Below are experts of layer 2 (counted from 0) of a mixture-of-experts language model. Rows are named router (the router's row for the expert), down (a neuron's output weights, with its number) and show model dimensions 128-191. Each number is 500 + 25 x the weight over its row's rms, rounded and kept within 0 to 999. Numbers have three digits each.
After each expert's rows: a language model's description of what the expert responds to. This comes from a sample of Wikipedia text that the model never trained on.

# expert 10
router:515526519492518523491537492513483493464508499543526495494510522512522464476495490525489513469514435511494481491470509535502469522472485447480511449511495473464515520548496478463495523493491523
down0:529518496501525478481462484518528500463510494536518495513505473513516505519520503459479498538492480509455520496502551480473516528511499520464494515487456513491501530486504508489516525501481463
down1:484497499520526482515485504516506501527506490496499491471489513499510498506532518459450469518515466512515474476550503515490548454523514482486500500549534476456480515522486463462507545509523524
down2:471512473467479488515492473486519447512541519549490532520496494511498497500527514530505454523509538473491500509503456457499443460502542502480531537514486513478431464497460481541499517511472492
down3:499478499489482481508489510499483504529515533481440463517541513494471509483499488503490498499526473450491508501478502503496492469497498500512507533495484486527512460498503541534444521509505543
down4:511464532509524500514494501439475509476519503500502512494508506519486502452495521510472485502475484492470489486514502507520519493524499470488486543527507516463525464531476504492485459510500469
down5:479501505551483533509528492437484470513532485473507490554509513519542468478505509479517484485446506548514506468506491463479476498482533513524542467504492479514511490563462505527485512491474516
down6:479481522481511519497541539471490459491463511488499537508483505529518487486518480479512542449504524470480477476465490493452455522494517483524501505513540489496510485545446496505469545517475481
down7:496489490487479496470528514441509441474496524462460506491498516515521510506512527499448527524543515482504521532470474466508515493538491473446539505464520489505501536513465505500505484477470491
down8:519484505507541497493510494516486521489487491502520484506509506463496485486473524488435498471526482510521477488482504493518527478483498490508516531495480496518516462443491472507486496468494504
down9:450506517492510524516515486504515516507439508520502479512489481483470499529505497492502506531499518490517503493467544498495458528510489467522504497482489506501525505494475478553457501507502488
down10:496474479515518502483475548487520484483503474507530537488494510471486444495453508492490532489439478548494560523490489504483500505503507513484463484482544478521492485431517482531492511488506514
What it handles: Short vowel-led pieces inside rare proper names right after an initial capital, such as e in Maneet, ate, ir, ro.

# expert 13
router:538524470500469467493532529476479506488470488508512498487463546528469507494469467522536534458478456470502490529481499526535528501480490476530503472477475534490507532471472473500501471530528521
down0:496506550480513490521527494531508490551481466510502529490488465540506494520504524446510495500535458467507471450467450483491429481483500520509511511512487541451502492441521489547520555458476471
down1:480532484502506488506470495504528499475478475461492523510488494502487504485522512490558537483549517544500497485494525504500506530532507476520479491477487519507533543462507491523484532519513484
down2:482487527476483487510487505488481478507488497503476481522439538508478484477488507496537483536507487457425510499459484491517478475508519473512456479508500506470508521521512547507470538526490523
down3:476528535527507548467444531462504462483518525458480507508509499482510521479554512516462514493499485517496467498476515466525501530500500495543534466494503498510486558532515509515492447533494455
down4:478483499492491514524474509509517507505525472477478446489510499508523499500525539525489464461482533488483471536467532484485529492522512494497473505503503495503499498526508492484505503501441488
down5:460501517473532512521495521478514527506495495488528492519496494500503474498535493482501491466485483502508507512511532467521526495501558488540542494539481555525447456463527524522517505495501470
down6:491500470487468561467477431535462522508481518479472510495485492503454539527522520529496508527523489480542484522556485492505488532494495518457526527511513473522488498504511514486477507503458446
down7:511537501516487534506470541540494511488505506471492526504476507514527476440559509487503512525491505486457486538498495492494511530527492503491537518485508488559490514561514467485498546494475464
down8:495490523478466528500444519523496527521491539491470493499470458509540541522487490479493470527502506480500502506496485488513503510496517514540520486532453485443473493503480498502518508475486505
down9:535517509462517470515516478487474495479523538483531469503495481477484528482508509491473553466514489465561512527480500486514488467545526509510500544526518488525495551503474508505540547491517497
down10:475498516539513508481514484508511475523496504461569541473508522461524476535487496518496500525509482536452533464512512493515503492444501529527522514525517510480486541477491491531475493498496518
What it handles: Commas, periods and parentheses in running prose, plus prepositions and verbs like reached, attained, remained.

# expert 11
router:541528469499473467498529527472473502486468484511506500489473547529468513489471465523532536459475460471502489527480497523532527507477491481531499472474475532486506528480471465504505469530530526
down0:509454502491503462508507466490495486488527491473519509521476500516503480507477525528467489461466468516490448497531514519501464493506502503514514508463471508493490447486515506513511546475451488
down1:444493512500542502538508530524535491489467459509478545486491551466489502559487509425525521533487507549561494498436501529497512511490506474492481529504518471544506512501555509514510481480496480
down2:469512543502489500492549494512466490544538469500463486539441444447497522489483509469486494492477499508521503497460489532470487488468494520472483481444490504486494483530485483523447507517512503
down3:491575536507493570526470512492508507458497527503514529484475521499483498534498522528528479510467506529500535538476502464506494474498487504497525468503495468477548490522495475525495503520521545
down4:506498432479505518524549524537503512510522517445513538480483510502511492516464529485499497489480491485459513493482526492521487506505507500450474505533541510493514530492497464490506503444507527
down5:471476485536476474514551469501452469479507493524504492509479491488514528484458513440498497493514505484495497437513500525506507465483524507535469507504502538508476495470481528513494496523511517
down6:558485523499485506491504463526487533518515511485490459459511486508505556498500495511523510490541495534489484520521501508485508533468481535512513481457485444471501484495492494537568490462469543
down7:512510479456503458518475533510471531538480514512488493506535472487488545508507486511509512502507500492520537510527475543488499501502516504512509513478499531483541479540478504530493539503544448
down8:522529514497459483491463523480517532510444523465449474569472508479499502471525490487488499469510545471500507508538499518498507468524508480541545501512500501471525509502521459458487564491526514
down9:501519480522473468495519545492488480487489466559494534518491458498490488539527472541479475496490557484466502538546532488469473515446526483515532508494498517467520475518489486535468441518526484
down10:478515467466490549485509469486525439515500503475484500461466534517539496527484486502474522466486493494444507474487507531517526529533509527471487470477526489478476483472474512507476490487471505
What it handles: Given names and surnames in cast and person lists, e.g. Graham, Ian, Alexander, plus year digits and commas between names.

# expert 23
router:478497540487550573469506477505489524552492511506496486469513500499564479507509495504463500544523513522528503501483485504480451473485469484482503542496488455517497492514535497456511552484494536
down0:511482462496490456472521509536493524481510538532507490500521520486476507512510471449516452438499523529479476511482510513484459511480475485530491545531489526507475463492477537498472472513500501
down1:476539476443453530496498517474468513510525506515493470508515503500519498483502530493520496448480516505524478519506530478479541506495467500501511482554492531499492475489473508539483532489538504
down2:526483527541509505471476478476494483460467476484521479523476486489518512432477510517481518512518527542456484515518456449434516500490493468460513542531496530520414490464520514518500513505474468
down3:470504524507527530484532474509498485491531471507487528480501507532511540479512486519488523508475502470484472520480498547527496493504454485516523500509528512546500466482531467463512498457479526
down4:489456520498511450532465510512480502471483456496505487523474503528503495496444514517495448487535478547515495491506520487521509518502530508523474525500493439464530539567486508494509544496511490
down5:472528530498492472498473503486487475506526482532470461494493525494536498502480468561524527508475509489507495512496491534479471520520508520486479476484482503534482485479469504498493525496470495
down6:467487511466497473502525511511472535488474508509504498527454496522503483526479515500491481488527523508505487488478484520501492512551485491493511498542467462475495499553481513526495496504515518
down7:524439522496491476497507481454502514486526485438543461463507462519488472477510491515499499526509513515487498540503499524477489501494500511520493519458505517538499508502504529517525499495481510
down8:487510500477497506503504498494526479475501525535544480489497521541545486512520554548487531497499541524556519457485520450492508528491500507508529486480490518529497491483489454491529474514555514
down9:476504507488464463500511494503494510488471477495530500527500493533501492502504503518519507505543529535572532532477493526465520485519504545504517528483515501516486455547475535492474490529517471
down10:527488490507491484489485439487472522508546491481522499476484499475431553491559493526514498486505494503543485502510534512478514525546473462486499435495467463510499566511456509486532460501497531
What it handles: Verb forms and suffix pieces completing verbs, e.g. offered, allowed, rel-ate, ass-ures, plus particles like over, out, up, down.

# expert 14
router:548521467506474467499539526485473501488468490509510504487469545531468509499473474520531542454475457470496490528485497527533525498477486479533499473478479537483507526480474466505504472530523523
down0:490496478483514502469519432513517471487480501481479467476538512473516512499502459472481477486516480510547513511517468527474509530458506471469513519490500517527491433498479484513487471464532515
down1:542476482524478482523448512521477530530518502550468517499488469500518495511485503508487482481536486531476465474452466500498503505469509498483557506510535468479455526489438483521508506478497510
down2:509477508537520466478536468511452469521503495514488499473466540484523534507535508508468484481492459483500516525528514497509483468485503479514529520491539467511440527484475485498519494503493492
down3:510509470493492503531526509540512502496463478509523488533474473511466541493495440497493546472484522462502505528519523453470511513557479478499503493486520522498485511494466470546500480492493477
down4:528478504533492543470508503502452523501467516532509478483474509509492501516486519505477474492490519441491466506508501486534483461460490508509485498504530492494483471459522492486483510533528504
down5:514504484525492535514502475474504519515480550529504483473516483536518517515491506474504508537532493515523570509488520502502508508530476484475507515493553528509495505517487489505492491484491516
down6:483554518469497492545487480474476482471484494523475488464417493474488491493442469492500441476551494552528482486490549518463495491522509479525537522529446526544529497513480518483492518541528499
down7:469495473507450499550482516542527508527513525510527566553506489529467549543510528488494533476544492520492484501538490542512510489509504487502513514521509473519508539469472498493492516521492517
down8:521535463517447453513534504515523509490512517484542484501497522506529480530488551488468512527496511523471481499497529527512479538469500490457500518505483556520498481500534506500476512488512481
down9:516459468491540555491532475508476530489495493493507529499490490491474499505471453525482486474501521510514491512480503515457477505528504528505519493498495557485522527519492509479533495508491495
down10:469492508477466530481538529484486520507496489511475518467526519482548522538500528513491470516466516498543491471513540507466522500485519511534458497533490529521528513480491493513533509498506456
What it handles: Blank spaces and row ends in date or score tables, plus second nouns of compounds, such as home video, United States.

# expert 22
router:502534495513484498490515512501481507480479452535516470505466546513497484475459490543525523450487470489499473506479492518547506507474474455501538491476454499487537551499478449493484492516516512
down0:512492540488468476491507544497521478500512503521550500464517511498485552518510472479505495508504522486548517481509498494499498502512477505554490479478538509469502521491489536536530523483532553
down1:489467489495530498465509575500487517497470530460525522517488530474493467502507442517513527508495538490461509503496459462460487495511498461528527486498509516505480521509506523509513464523506516
down2:507486468472510529505501502524492500461449500480535494506517522515508501523512503527535490485532492505512484514515479476481534498479536520502494544471513447500503538498493520473466491491509515
down3:524521539520526507455501483507461489509523505491504478507468519517527511513488555529504498549479506529489497528488542486459429532514522497482497560506466491505491506515522518511519489465503508
down4:502511531503504457481530505511476521474477493471462520532498502501512495492490462529521498493524523485509536459506496547533498518491480517493516499542479569477539473467513501533463465518499549
down5:494539496480471475498505464469517493494514478450572496507509530496518507534533500462451504455499479473487462473507520510496531553500499523490474490490477519492519510475465509504538487460481464
down6:536479489512474497500493519488494495456469454538488532473472515496519470534486531513537500448545501498498512500477491510518499472492524507506488523540500511542454487477530517478558513501498534
down7:450505543562500498452496529517473484483433488536471488526510520538489506574498519520502468459519522503514488474513491530468486536504506520506481536464472506423488509496525508485452534485515529
down8:544492535488486482485495492516500505495530490512513486495520509539499496498520488498498510494478511536498485486498532461513476489488474469469463499498474494504480525503507517534518484482500466
down9:486555499520491473510469504486498447461512497498503493436491480517456511513484525516493510531521476485454486493515486478446536485474501499456482534499485497480480453518474503460496466490523493
down10:439498512482537462479536478485476483511514441494498492516485527507538508501494471528475481449530509526505492461522534522482513499490528528531503526485516519501543529490503538512510525510498518
What it handles: Final pieces of long proper names and technical words, such as ski, owski, berg, itus, ines, ending surnames, places or species.

# expert 12
router:545524470499470471496530528479475503484473481509508500488468547530469506485470466519534537454476463472503486528480499520532525501477492480534502473474476530488503533487466468503505469535530521
down0:488526506503519510449509515524503519525498500481510450490499521475518512498471506537514528534507509521440534538533516512536493454510494524487534521485517508477537491516483469508499429566487471
down1:523493492518488498508483481502548505498470524520467520457541451532495512511487510503462482510533485497533441454483489490485500522531489454497480526450486455509503497496517498506496498521518454
down2:503495485517452502534556462495479541469508522474526538493499486454505453502483531478490497503496508559499527474526514461494560490512502492506499490485497496496463476498466462480456475481496493
down3:473514475467458533515542506483504509510538438492452495527477500506490523489470449537485504497476528464502484505480499496508463485501480517524515510531481514510534521493552509470529523505472528
down4:510489510496522511582495519518502512500493517503471509502494521512494485513466506520489487503505470503520511487466481485509514535556503495509497532483522473484502463462474526472518497511487461
down5:486496475471531512477500500541529492496505530523471461471511535562482495508543512535516473547499498519454489476493521463535485483479500472482504502494521517507467492512474479496493474513511480
down6:508524531469456514503522483515538508492509500531497532460511484492467501500528501497499503483523502529499484536520481521460512485494507528535499471476551500499518489490505483482536533501482506
down7:479522522511533488489502481460424489527485483506481513513492495500473511493430476471506529538494477492450474511499491541495484513511488532463501506502468485501500552502488455496505532476484474
down8:470497555504469496520492467477481467496444478504469516482516503483479509473572507507488505504477495434469497459501503507498514493469507514498482488494464488508511477478470501502454521483514514
down9:529497474506485551467530479491488505521486505518508535514506492481533521494485546453506445496485502506518513513500532493478497501494579496468476527517500540471528466497486471502480510493502459
down10:469504513525491503529522526494480495497509508492485514497542496474521463495522484458571510463532491521495490474482496520509514504453527494486514518505529522459468511508511486485507519485459512
What it handles: Single digits inside numbers, decimals, coordinates and ISBNs, plus table divider rows, SC in club names, and small number words like two.

# expert 17
router:547527473506467478499540529479477500499472483498513495498476541522475517492477471523537523455482453471497491517466497529524543497479487476535516461474481520487505520497480477505507475524519523
down0:469527483460466485552486461540466520508508484528485519557502534526499466508473490484491538499500523504491509474513478496471523493545487454541497494495475557472524498518525555499505502462493485
down1:495527560516552495531522478545475457492508514500505517513504496478491484454574475504517506469515505485503514541534524512468498512505526488466504482530499489488533490503539543523510520498468507
down2:515493472443510534508482496529503493508487516451536517490514497498494498518536467517479465528465561527475487485491514481514518451493484482533491439519500532489563513501478513488478479484514496
down3:475508455519496512472520497477512467548571472501503513471529500529547513502486550479523522485481507483516493484464499533507508474512507514459509524470500473491491497473538432448476511455482440
down4:462452500471463505476499457539564503487505497497468506517471478513457523589525488522519510493556481486566474536548497503460513460467489491474524506490487489501484511500507517514480478511482485
down5:449488474485481502513512484510522528503524447501498544504476507531494476500481472477479483507489512481487455520476508476499511531503466473555538486445500509500494474515521480500503516552505490
down6:551518475506514508493513509556509474560531498488474490486490492504504534468543465522513504521485472531488503465495467486477487459489503504483492444475501478533522537493514510476469569489475503
down7:537528534528515498503482464473518501494514528469509510544481526496546568515504495533453500501495489517524506543539472485484526484496481503517507537462591555533488469540514498496485486506543492
down8:472496515513503471472462506536501517475511478539522504475521530462479495517521473510517527480501503490517481520491501529501458481547499486482500466486484485520480484493522542476475508520510514
down9:503476473532509479527503465501522486475502496486537508522481484454512512434488529468502513543500490566493489523477485543473504531515492509496480527598499485512548483548516495489484468516504465
down10:512529496514520512547515491501488478535492529489516487475522491540526459486539460480498505460487549495488443489477506530547525525497509469463511572537463480485451479495464479512520461505473484
What it handles: Common nouns right after the, a or his, especially time and part words, e.g. days, years, rest, left, status.